config.yaml
num_hidden_layers: 12
n_experts: 48
d_shared_expert: 64
hidden_act: "swiglu"
moe_layers: [1, 2, 3, 4, 5, 6, 7, 8, 9, 10, 11]
normalize_top_k: false
balance_loss: 0.00563
init_std_router: 0.00746
vocab_size: 16347
norm: "layernorm"
norm_eps: 1e-07
max_grad_norm: 0.5
max_seq_len: 512
Below are experts of layer 2 (counted from 0) of a mixture-of-experts language model. Rows are named gate (a neuron's input weights, with its number), up (a neuron's input weights, with its number), down (a neuron's output weights, with its number) and show model dimensions 0-127. Each number is 128 + 24 x the weight over its row's rms, rounded and kept within 0 to 255.
Before each expert's rows: "comes before" lists some tokens at least twice as common just after its tokens as in all text. This comes from a sample of Wikipedia text that the model never trained on. Tokens count by the router's weight.

# expert 29
comes before: " to", " the", " in", " of", " a", " by"
gate0 [103 140 134 139 131 118 138 106 154 122 178  71 133 136 127 126 173 121 144 178 138 131 110 122 156 106 152 143 161 121 138 149 141 121 105 173 153  98 139 131 176 129  94 103 135 106 119 129 125 103  95  95  91 111  84 116 159  99 159 119 115 130 156 142 142 120 139 116 145  90 139 116 125 162  79 143 106 150 113 116 147 132 114 137  95 156 169 172 123 104 166 133  94 139 124 157 153 148 143 120 108 108 143 185 139  96 126 110 107 154 103 119 114 118 101  98  99 120 150 154  91 153 166 133 109  92 106 150]
up0 [135 119  93 105 134 161 119 115  98 123 114 177 136 140 137 133 102 115 110  99  71 155 136 136  78 132 127 133  95 111 122  90 113 161 138 132 109 182 107 135  99 128 155 173 133 122 123 122 131 166 144 144 168 134 132 100 135 173 111 145 125 111 138 138 122 141  96 136 111 163 143 161 112  76 151 122 142  99 137 146  94 141 104 122 129 101 124 121 103 177 104 151 137 119 142  90 123 133 115 140 128 151 157  63 137 170 109 119 140 142 173 111 116 131 146 138 131 142 105 110 142 148  74  84 141 173 153 121]
down0 [133 174 163 127 101 135 139 122 135  98 179 139 136 118 150 154  81 135 108 120 141 101 105 150 153 157 140 102 127 153  84 129 139 122 115  98 110 143 121 157 119 129 154 162 134 140 141  84 119 136 146 126 141 117 107  75  88 116  66 107 148 126 112 139 126 146  84 114 150 175 116 132 140 141 146  86 124 145 187  69 129 135 121 107 144 139 113 129 134 137 122 133 109 148 115 115 128  96 124 139 114 124  92 115 108 115 167  96 176  86 125 135 130 123 182 174 151 142  88 121 143 167 122 105 132 134 125 138]

# expert 0
comes before: "-", "==", "=", "The", "|", "==="
gate5 [153  90 161 136 135 131 134 118 156 162 162 187 117 147 171 130 139 167 130  81 160 134  97 122 136 103 115 126 122 116 117 184 122 139  91 102 106 124 123 136 144 154 133 124 106 144 132 130 135 155 124 107 153 110 124 133 147 139 103 126 149 178 157 146 103 137 118 161  76 131 105 120 114 109 128 125 115 160  92 160 109 107 154 109  79 168 149 114 105 126 156  81 130 111 145  69 139  99 136 101 127 154 138 139  85 157 129 120 125 143 137 102 157  91 109 123 112 146 114 150  81 141 122 128 139 181 134 113]
up5 [118 141  91 123 143 176 137 137 145 134 115 158 128 122 192  97 138 172 137 132 182 141 100 112 166 109  73 161 111 139 103 112 169 153 113 123  83 114 150 167 164 161 103  93 112 129 107 177 115 133 110 111 125 135 133 123 132 158 114 119 139 127 170  98 112 107 106 155 128  93 125 103 121 151 117  99 152 145  85 151 112 124 188  93 130 183 105 105 124 146 162 116 128 106 152 141 102 125 133  88 109 144 136 100 108 155 151 137 146 136 124 126 152 126 127 156 129 119 110 129 121 155 147 153 123 134 138 111]
down5 [123 156 123 110 118 122  77  97 115 129 127 111 148 156 122 103 144 141 175 117 154 132 138  94 175 136 153 148 140 139 144  82 147 131 143  88 134 126 126 159 129 122 127 123 128 135 140 137 124 120  98 144 163 101 134 108 114 129 118 122  92 124 122 125 161 146 100 110 111  81 157 146 128  83 120 138 120 118 109 180 179 131 110 160 130 160 156 118 127 129 144 130  94 146 159 162 173 107 147 102 100 132 119  96 135 152  84 114 175 138  84 124 106 117 148 135 106 124 143  70  78 175  86 148 111 155 118 120]

# expert 31
comes before: " of", ",", " century", " in", ".\n\n", " place"
gate0 [125 125 122 110 110 169 120 136 107 113 109 142 153 168 143 176  69 118 143 119 137 119 101 168 146 130 115 107 115 118 158 105 130  96 137  96 147 172 133 157 137 151 133 143 136 149 145  91 109 111 120 149 135 159 147 170 139 165 138 148  62 145 161 134 107  95 153  87 145  85 114 153 132 123 150  76 120 139 131 112 128 123 129 101 142 133 138 126  88 114  92 125 158  79 113 154 116 136 119 139 152 122 134  93 166 127 108 156 100 112  88 129  91 139 136 111 118 160 114 104 133  88 168 118 124 160  96 117]
up0 [111  91  89  92  99 177 103 148  93 108 117 130 162 154 129 144 134 124 147 130 170 114 117 112 153 111 117  64 103 120 136  97 131  84 140 116 133 147 162 160 144 152 121 126  92 120 135 113  98 148 121 146 145 143 151 163 104 161 155 121  87 188 143  89 113 113 111  98 123 133 104 150 122 122 142 124 118 153 129 162 150 160 122 148 115 116 133 134 118 147 117 115 147 131  84 143 118 126 131 136 132 117 171  89 124 145  86 148 114 131 109 173  97 155 150 107 101 182 125 112 175 115 154 124 143 160 111 150]
down0 [ 97 143 129 157 122 146 114 119  95 103 160 132 111 109 112 126 155 110 146  71 175 160 130 131 134 109 126  78 169 141 127  91 157  99 138 122  64 143 135 135 135 112 124 131 130 161 178 140 150 111 151 147 204 128 144 133 154 157 114 136 164 103 118 137 103 157 134 108 153 109 141 150 103 111 118 133 118 161 161 150  98 137 118 135 126  99 143 107 103 132 122  84 142 148  72 117 126 120 144 100 147 105 107 121 128 111 117  91 116  95 136 154 139 134 127  89  81 146 129 157 169 149 113 127 159 136 139 141]

# expert 33
comes before: "0", "5", "8", ".", "6", "′"
gate1 [118 132  80 103 127 132 188 166 158 166 103 155 156 127  40 122 150 110 109 112 188 127 117 112 168 147  96 139 123 122 105 116 102 137 119 121 101 144 121 143 140 109 129 123 134 120 149  94 136 120 133 116 141 103 116 151  97 152  86 118 130 143  70  84 141 115 142  91 149 151 110  78 150 156 116 134 103 141 117 145 125 124  99 126 114  98 130 126 109 108 137 152 104 101 161 116 168 132 120 138 112 141 122 116 132 129 166 124 163 157 153 125 139 121 133 144 147 179  99  89 101 137 120 123 129 128 151 164]
up1 [134 122 149 126 160 125 110 104 188 153  98 161 129 119 101  87 136 137 133 145 112 135 123 159 143 101 106 158 111 132 140 109 105  66 181 177 132 145 132 197  96 110 153 110 166 134 143 122 105  91 108 113 148 125 115 117 157 103  81  83 138 131  98 122 105 140 101 139 130 118 140 148 109 127 152 122 111 137 141 128 115 127 159 124 127 138 115 126  89  99 129 129 111 144 121  84 146 111 143 141 124 110 133 165  96 108 164 119  79 141 154 151 110 152  82 122 129 137  85 142 153 151 183 125 124 143 127 140]
down1 [159  93 109 164 124 124 118 103 121  94 127 143  89 142 146 101 173 155 112 141  71 142 145 127 135 102 135 149 124 134 127 134 157 134 124 154 145 132 146 119 132 113 128 101 142 129 140 123 131  91 120 113 178 139 131  96 158 156 111 128 111 100 137 148 109 164 105 135 120 137 102 147  93  90 135 117 179 153 100 123 151 143 136 160 129 157 131 172 108  96 118 159 107 154 137 135 123 117 147 155 113 118 117 160 133 142 115 168 123  78 147 143 100 139 106 138 105 112  93 119 160 159 125 109  25 144 123 100]

# expert 8
comes before: ",", "\n", " |", ".", " City", " ("
gate0 [174  78 106 139 108 107  83 112 107 123 118 143 157  97 117 121 125 144 113 115  85 162 152 108 163 125 117 189 146 129 110 125 161 135 192 136  78 146  87 164 132 139 138 108 141 148  84 150 114 112 159 104 120 152 103  96  97 194 120 143 123  91 115 122 122 111 130  81 148 112 133 163 113 128 123 105 164 150 111 146 109 137 142 128 121 141 130 137 123 158 136 131 136 145 135 142 125 144 147  95  99 157 170 129 128 121  93 146 115 143  96 151 115 126 142 157 115 113 102 117 121  79 149 157 152 141 117 138]
up0 [111 146 107 115 154  87 175 148 127 116 133  98 106 155 169 116 121 124 138 109 128 127 118 139  61 180 116  83 122 119 152 165 137 141 107 128 127 116 118 135 112 101 131 154 101 140 131 160 148 125 108 157 119 100 128 132 134  77 153 104 124 124 129 136 160 160 150 135 115 166 123  81 130  92 141 167 114 130 126 152 144 123 142 119 122 100 126 144 118 139 140 129 111 125  75 129 120 175  88 147 147 181 116 144 129 134 147  65 130 109 146  89 183  83  98 108 123 121 156 145 138 155 133  83 119 108 134 124]
down0 [147 154 145 133 157 151 148 116 104 126 150 132  73 172 147 127  96 101 136 165 117 136 105  82 167 176 105 111 122 132 144 162 147 142 141 150  91 104 110 131 140 146  97 148 168 122 132 116 120 110 190 119 111 139 103  83 118 121 124  93  99 159 152 139 103 147  63 146 117  90 129 151 132 140 111  99 100 134 144 137 147 127 163 135 138 122 148 130 125 189 142 122 131 124 127  96 163 137 142  84 140  89 143  91  83 155 132  87 139 111 134 114 130 115 109 115 137 152 125 120 156 108 139 128 115 114 132  94]

# expert 15
comes before: "9", "8", "0", "1", "7", "6"
gate0 [154 116 189 151 110 119 129 154 147 134 133 107 126 160  92 171 153  99 138 108 120  82 138 143 178 121 180 116 114 133 122 132 122 109  77 147 125  83 165 115 133 147 155 132 139 110 141 146 122 121 166 130 118 144  96 125 133 118 116 121 126 132 139 166 109 186 134  84 172 117  97 142 129 135 128  92 123 122  90 126 121 125 104 110 150 115 138 158  90  94 126 147 129 108 122  95 149 138 120 155 162 100 147 147 101 128 172  90  90  98 111 140 138 138  68 169 140 146 111 121 131 123 145 105 104  99 120 125]
up0 [172 113 168 125 145 128 122 121 112 125 150 125 136  72  97 111 132 127 120 146  96 145 148  97 183 150 143 113 133 116  96 131 135 148 120 126 102  83 102  96 137 154 160 121 135  99 113 117 106 133 141 116 104 191 115 113 120 157 112 114 167 135 157 106 116 123 115  91 145  92 106 109 210 130 100 139 118 122  84 157 127 150 105 122 131 124 128 134 127 131 118 150 118 108 112 112 134 111 143 137 145 114 171 104 111  95 135 114  93 136 121 114 139 126 129 152 147 167 158 102 173 152 120 119 108  78 190 137]
down0 [119 137 125 129  91 120 126 148 133  95  91  85 160 132 161 133 119 113 136 109 134 125  92 141 137 109 113 135 155 126 119 103 184 173 116  98 170 128 139 165 120  89 135 115 101 118 138 116 135 103 103 116 158 152 164 115 132 124 158 140 112 109 201 151 197  77 130 134 121 121 151  98 139 139 165 143 137 108 136  81 111 156 136 139 113 148 131 116 134 129 119 142  95 165  93  98 112 137 101 149 131 127 117 119 121 160 137  87 143  97 159  90 130 128 164 130 115  74 171 152 148 121 125 111 124 127 146 117]

# expert 40
comes before: " ", "1", "2", " years", " time", " first"
gate0 [115 145 182 141 163 113 130 129 108 127 148 113 167 128 146  87 126 161 102 112  72 131 105 129  96 131 124 116 128 116 118 147 138 108 137 159 154 147 110 165 144 159 120 103 130 158 148 106 167 130  84 119 160 108 125 132 119 149 136 117 159  91 154 108 128  95 112 136 103 129 159 143 148 105 129 117 130 172 112  95 136  95  99 130 103 138 136 120 165 107 155 106  92  93 116 128 150 155 146 114 164 129 108 138  96 160 106 142 166 153 144 156 104 151 156 106  58 145 105 109 128  79  97 110 150 121 148 161]
up0 [146 120 112 135 114 165 131  92 129 123  95 159 112 175 124 146 164 141  96 123 111 130  98 119 125  97 114 181 116 129 179 134 143 124 130 151 130 131 122 103 134 145 138 141 111 191 112 126 124  95 171 134 136 144 109 103  73 148  96 137 140 124 115 145 168  77 140 151 167 105 152 142 137 118 145 147 157 104 124 132  84 145 140  84 124 142 124 142 131 106 155 131 103  78 104 108 133 108 102  85 150  66  89 122 108 151 138 144 147  91 132 104 108 123 108 151 172 143 128 123 140 158 109 130 115 138  94 132]
down0 [153 126 109 143 128 107 116 150 133  99 122  91 146 114 190 146 108 128 130 122 121 126 150 112  86 166 115 137 133 111 104 115  81 151 141  96  73 101 116 143 120 135  94 142 136 139 140 123 134 118 142 106 123 177 126 110 140 137 120 142 114  86 104 107 197 141 123 113 153 143 180 113 142 119 181 175 126 145 144 113 131 133 106  88 124 123 115 104 131  98 146 104 141 103 112 116 145 166 119 108 117 135 121 146 173 140 190 121 119 134 155 145 154 164 147 103 130 120 112  99 108  95 175  89 167 130 118 120]

# expert 1
comes before: " of", " was", ",", " is", ".", " in"
gate0 [132 133 107 139 161 158 131 130 115 145 135 123 133 195 134  92  95 118 162 128 138 101  74 104  96 140 164 130 108 129 107 132 147  81 170  84 125 159 122 174 105 147 117 128 119 135 114 138 115 134 111  90 124 125 113 109 160 110 125 134 152 126 105 118  96 101 113 127 160 105 152 134 121 159 124 139 135 128 126 194 129  96 147 149  88 135 136 133  96 176 109 133 112 141 141  75 128 138 106 114 128 139 162 168 142 109 175 136 130 121  93  97 140 137 131 142  95 109 157  65 126 135 136 163 151 143 145 107]
up0 [ 81  95 114 127 149 120 122 115 120 194 100 159 101 158 105  88 126 164 141  85 116 120 140 128 118 149 139 137 134 140  77 163 163 124 146  71 122 164 123 164  96 178 141 124 121 133  97 169  92 150  98 115  92 127  97 129 150 132 123 123 167 130 144 116 125 123 117 152 169 115 113 127 106 112 138 153 156 138  96 164 116 105 139 165  87 127 154 119  96 142 114 121 142 158 123  74 121 125 132  85 119 130 119 137 123 123 146 121 117 114 101 115 150 112 137 154  78 141 124  96 160 133 117 144 139 146 150 106]
down0 [114  97 120 143 128 125 116  92 132 122 123 131 157 157 111 112 120 174 128 131  84 140 148 117 134 139 120 139 163  83  92 137 110  84 109 118 129 142 133 107 158 157 134  78 131 136 126 173 143 142  87 148 155 130 158 107  87 130 151  83 129  80 170 143 168 108 167 154 159  86  93 114 106 131 104 186 131 146 136 133 106 151  80 129 102 116 135 162 142 124 134 131 130 159 110 152 161 136 108 139 134 143 147  96 126 133  94 116  87 130 125 170 127 116 121 133  94 113 103 156  79 122 159 152 136 137 135 125]

# expert 21
comes before: " of", " |", ",", " (", "\n", " for"
gate0 [101 171 147 114 172 130 117 122 170 115 134 126 120 141 124 117 111 128 165  73 133 135 101 118 141 135 139 123 134 111 145 158 182 108 179 115 163  97 146 103 113 114 113 127 133 108 147 150 161 145 120 127 140 120 123 154 155 141 146 141 116 135 130  81 110 113 121 109 120 142 117  77 116 100 132 104 103 146 111 170 160  88 126 130 155 119 161 193 149 128 114 114 134 135 152 115 112 107  97 148 128  95 179 127  71 146 146 148 152 106 113 100 182 136 123 111 165  98 132  94 123 153 147 113 114 120 103  87]
up0 [152 119 110 140 123 127 118 119 122 137 121 128 176 123 134 150 107 120  98 144 105 162 197 148 106 135 147 136 113 183 120 132  82 127 103 111 119 155 145 150 116 114 115 121  95 122 123 124  87 134 146 101 121 111 148  85  85 122 107 129 106 121  94 151 155 129 156 153 126 163 118 188 103 156 118 158 169  82 129 109 120  96 138 142 144 214  95  82  98 151 135 142 132 130  97 132 105 165 171 120 136 141 103 118 143 121 125 106 113 140 107 127 110 141 131 115 138 132 103 154 141 108 121 159 108 117 158 149]
down0 [144  95 165 116 117  96 125 114 144 170 126 107 111  92 109 152 112  78 105 147 122 104 135 164 124  87  96 134 133 106 139 141 126 131  80 149 170 158  96 162  96 128 152 132 129 148  90 123 141 140 102 124 115 115 118 127 174 186 101 137 112 118 143 154 102 138  93 126 110 131 117  94 166 163 139 191 140 135 140 128  70 125 175 134 131 125 118 127  87 122 153 171 172 113 121 136 153 132 157 154 119 124 135 130 138 107 139 125 124 122 169 157 148  75 109 129 129 140 129 108 131  89 142 129 124 151 135 105]

# expert 30
comes before: "–", " |", ",", ")\n", ")", "),"
gate1 [120 134 104 125 123 169 136  94 148 100 112 152  99 146 148 163 140 109 126  88 140 127 107 164 125 111 147 171 130 140 108 111 160  93 138 132  88 143 178 122 139 149 148 127  95  80 114 147 125 108  97 109 142 112 129 103 131  73 103 133 152  95 149  94 112 127 176 121 158 100 166 114 137 121 140 112 119 171  92 148 119 123 142 127 145 107 118 128 122 152 149 149 120 113 165 108 170 150 122 140 102 163  72 141 108 106 116  86 123 125 150 134 139  96 170 153 113 164  83 148 127 129 132 143 169 111 155 148]
up1 [125 123 100 127 121 121 126 114 193 120 132 139 117 126  92 164 157 158 111 105 125 148 110 141 118 153 162 130 122 126 130  87 157 129 127 122 138 137 154 140 118 118 128  99  93 102 104 162 129  90 116 130 123 103 143 154  72 102 125 126 156 100 127  95 101 118 193 119 118  98 143 111 175  73 137 119 120 137 120 134 135 128 120 125 120 111 130  92 118 127 115 157 136 112 111 147 113 179 147 136 122 149  87 128 127 106 161 125 166 129 150 104 156  76 128 154 162 202 112 110 109 115 159 146 135  91 169 144]
down1 [100 127 124  95 142 130 102 130  98 113 151 140 100 113 121 123 139 131 152 112 140 130 117 120 124 151 133 111 137 137 140 116 124 133 180 162 152  79  94 123 132 143 127 134 118 107 133 123 128 103 129 186 108 134 147 135 124 156 127  97 194 131 133 151 121 109  67 118 135 107 120 167 131 179 138 107 123 131 139 173 152 124  92 153 133 136 160  91  89 131 174 159 159  76 124 107 115 114 138 123 139 121 171 137  97  81 138 130 108 145 139 121 109 165  88 114 105 102 104 137 179 107 147 149  99 143  94 164]

# expert 47
comes before: "0", "1", "2", " |", "7", "–"
gate1 [121 127 118 111 102 120  89 145  98 114 128 121 148 156 119 119 119 142 132 126  81 128 109 154 103 125 136 117 135 113 163 155 137 165 105 133 116 103 128 142 126 142 100 127 100 163 158 137 134 152 127 120 107 140 103 112  97 113  99 126  81 120 160 151 127 204 187 155 142 127  85 104 115 113  94 175 112  51 147 119 138  89 125 138 183 128 119 126 104 123 147 121 125 110 127 134 121 158 126 151 159 161  89 153 114 140 115 203 156 136 117 133 122 132 126 115 119 145 121 139 126 156 147 131 155 147 121  91]
up1 [131 144 114 131 157 150 170 136 156 121  92 148 102 117 129 107 119 120 119 119 175 114 165 126 151 117 159 147 141 117 129  88 132  99 137 138 118 140 152 117 132 135 172 139 180 108 101 143 141 120 117 138 141 124 157 153 162  94 158 152 161 134  94 105 132  45  69 118  91 120 175 129 137 142 152 113 138 177 127 125 102 155 130 108  65 140 123 164 136 128 123 135 153 120 147  86 100 111 125 109 121 106 176 128 121 144 130  90 100 143 125 115 121 145 169 129 147 129 162 105 125 108  98 155 117 129 130 143]
down1 [ 90 137 109 134 105 125 186  73 130 111 132 118  99 157 112 138 156 147 131 137 176 131 166 140 103 123 110 130 144  96 148 125 103 136 104 122 145 119 117  92 113  87 110  91 151 148 133 113 163 143 121 147 124 118 171 166 131 144 106 137 123 167 149 113 174 159 114 155 123 130 157 163 118 113 140 172 128 144 174 145  95  93 123 119 165  60 168  98 113 117 126 125 166 104 165 120 108 159 129  96 130 122 110 132 105  94 129 127  92 138 107 100 101 140 134 143 147 135  85 140 126 125 116 123 135 129 147 162]

# expert 35
comes before: " been", " a", " be", " not", " the", " to"
gate0 [105 131 140 139 168 155 124 151 106 148 107 154 144 153 143 173 126 136  80 135 132  97 145  97  89 121 129 165 119 182 132 133 131 144 112 181 143 120 149 123 122 167 127 156 136 137 155 130 127 158 181 130 132 133 132 141  93 153 137 120 138 162 106 148 126 115  86 134 134 135 119 124 156 144 125 102 160 110 128  94 172 131 160 135 139 113  63 135 146 161 135 127 139 140 136 136 122  94 126 127 110 139 111 106  99  52 121  79 147  87 128 131 120 145  71 113 151  93 128 129 107 155 108 125  94 136 139  98]
up0 [177 106 154 146 124  99 119  66 134 163 128  80 131 122 119 122 159 123 131  95  83 142 103 133 125 144 124 108 139  99 102 154 132 109 143 133 150 108  86 128 144  75 104 103 130  99  77  81 153 130  94 160 112 149 114 142 127 155  94 132 118 164 164 159 167 133 155 119 140 130 125 157 139 103 158 136 114 159 110 123 124 145 104 141 110 138 174 127 107  88 101 172 136 109 143 102 117 133 141 111 123 163 131 138 144 158 150 141 140 132 105 111 159 135 116 177 145 148  91 126 137 155 121 142 150  97  85 138]
down0 [116  72 157 120 130  99 126 110 136 115 107  98 139 107 164 126 140 121 107 124  98 130 146 141 125 144 120  91 141 135 129 116 106 152 147 198 157 113 159 135 104 111 128 140 131  81 158 132 152 144 143 114 121 139  89 179 134 137 107 111 121 147 154 130 150  88 150 190 135  92 129 155 145  96 127 149 156 115 115 140 145 170 139 140 119  91 149 113 106 106 113 108 134  87 153 112 109 129 154 113 126 136 119 145 130 161  99 162 126 117 113 136 119 166 117 182 136 106 136 101 123 168  68 136 122 113  68 151]

# expert 46
comes before: "3", "4", "5", "6", "7", "8"
gate0 [154 176 147 132 150 129 134  78 154 151 109 161 136 134 155 115 121 126 145  93 114 131 116 112 117 148 148 112 201 128 136 103 102 142 155 147  85 150  93 133  99 182 122 131 117  98 163 118 104  89 121 116 119 149 110  85 145 129 125 143 138 131 111 138 114 143  99 116 122 142  95  83 151 119 168 129 107 130 132  84 150 135 159 145 110 169  87 128 150 134 102 116 159  81 112 123 143 116 131 114 106 187 135  99 153 150 124 129 138 134 142  93 107 127 175 143  96 113 111 148 143  84 126 119 139 100 157 135]
up0 [136 143  92 112 110 121 167 112 141 159 153  97 163 135 158 102 127  75 119 129 112 128 101  99 140 145 143 121 183 128 133  76 139 112 107 119  85 127 134 100  91 145 148 110 141 110 135 107 114 122 148 118 146 148  92 144 127  81 118 156 114 162 106 134 115 152 101 115 133 171 147  90 111 138 161 148  95 116 160 111 143 192 142 148  96 143 128 139 113 137 114 139 177  97 137 121 102 143 130 137 111 135 125  88 153 120 161 143 152 172 121 135 125 163 117 137  96 100 133 130 149  96 134  70 151 145 167 123]
down0 [144 117 137 147 101 147 122 136 106  86 142 134 117 151 116  91  95 129 127 120 137 118 140 106 113 106 123 116 152 118 103 126  83 129 128 133 132 100 123 142 166 139 141 141 114 122 118 161 164 174 127 155 127 161 145  99 156 116 110  92 120 164 107 166 136 158 119 156 154 101 123 145  99 172 113 152  65 146 137 139 109 147 156 109 110  89 141 159 141 146 154 150 125 141 107  56 148 138 159  97 130 137 136 181  61 146  99 103 122  97  81 104 138 128 108 139 171 109 115 143 154 125 127 155 112 126 118 132]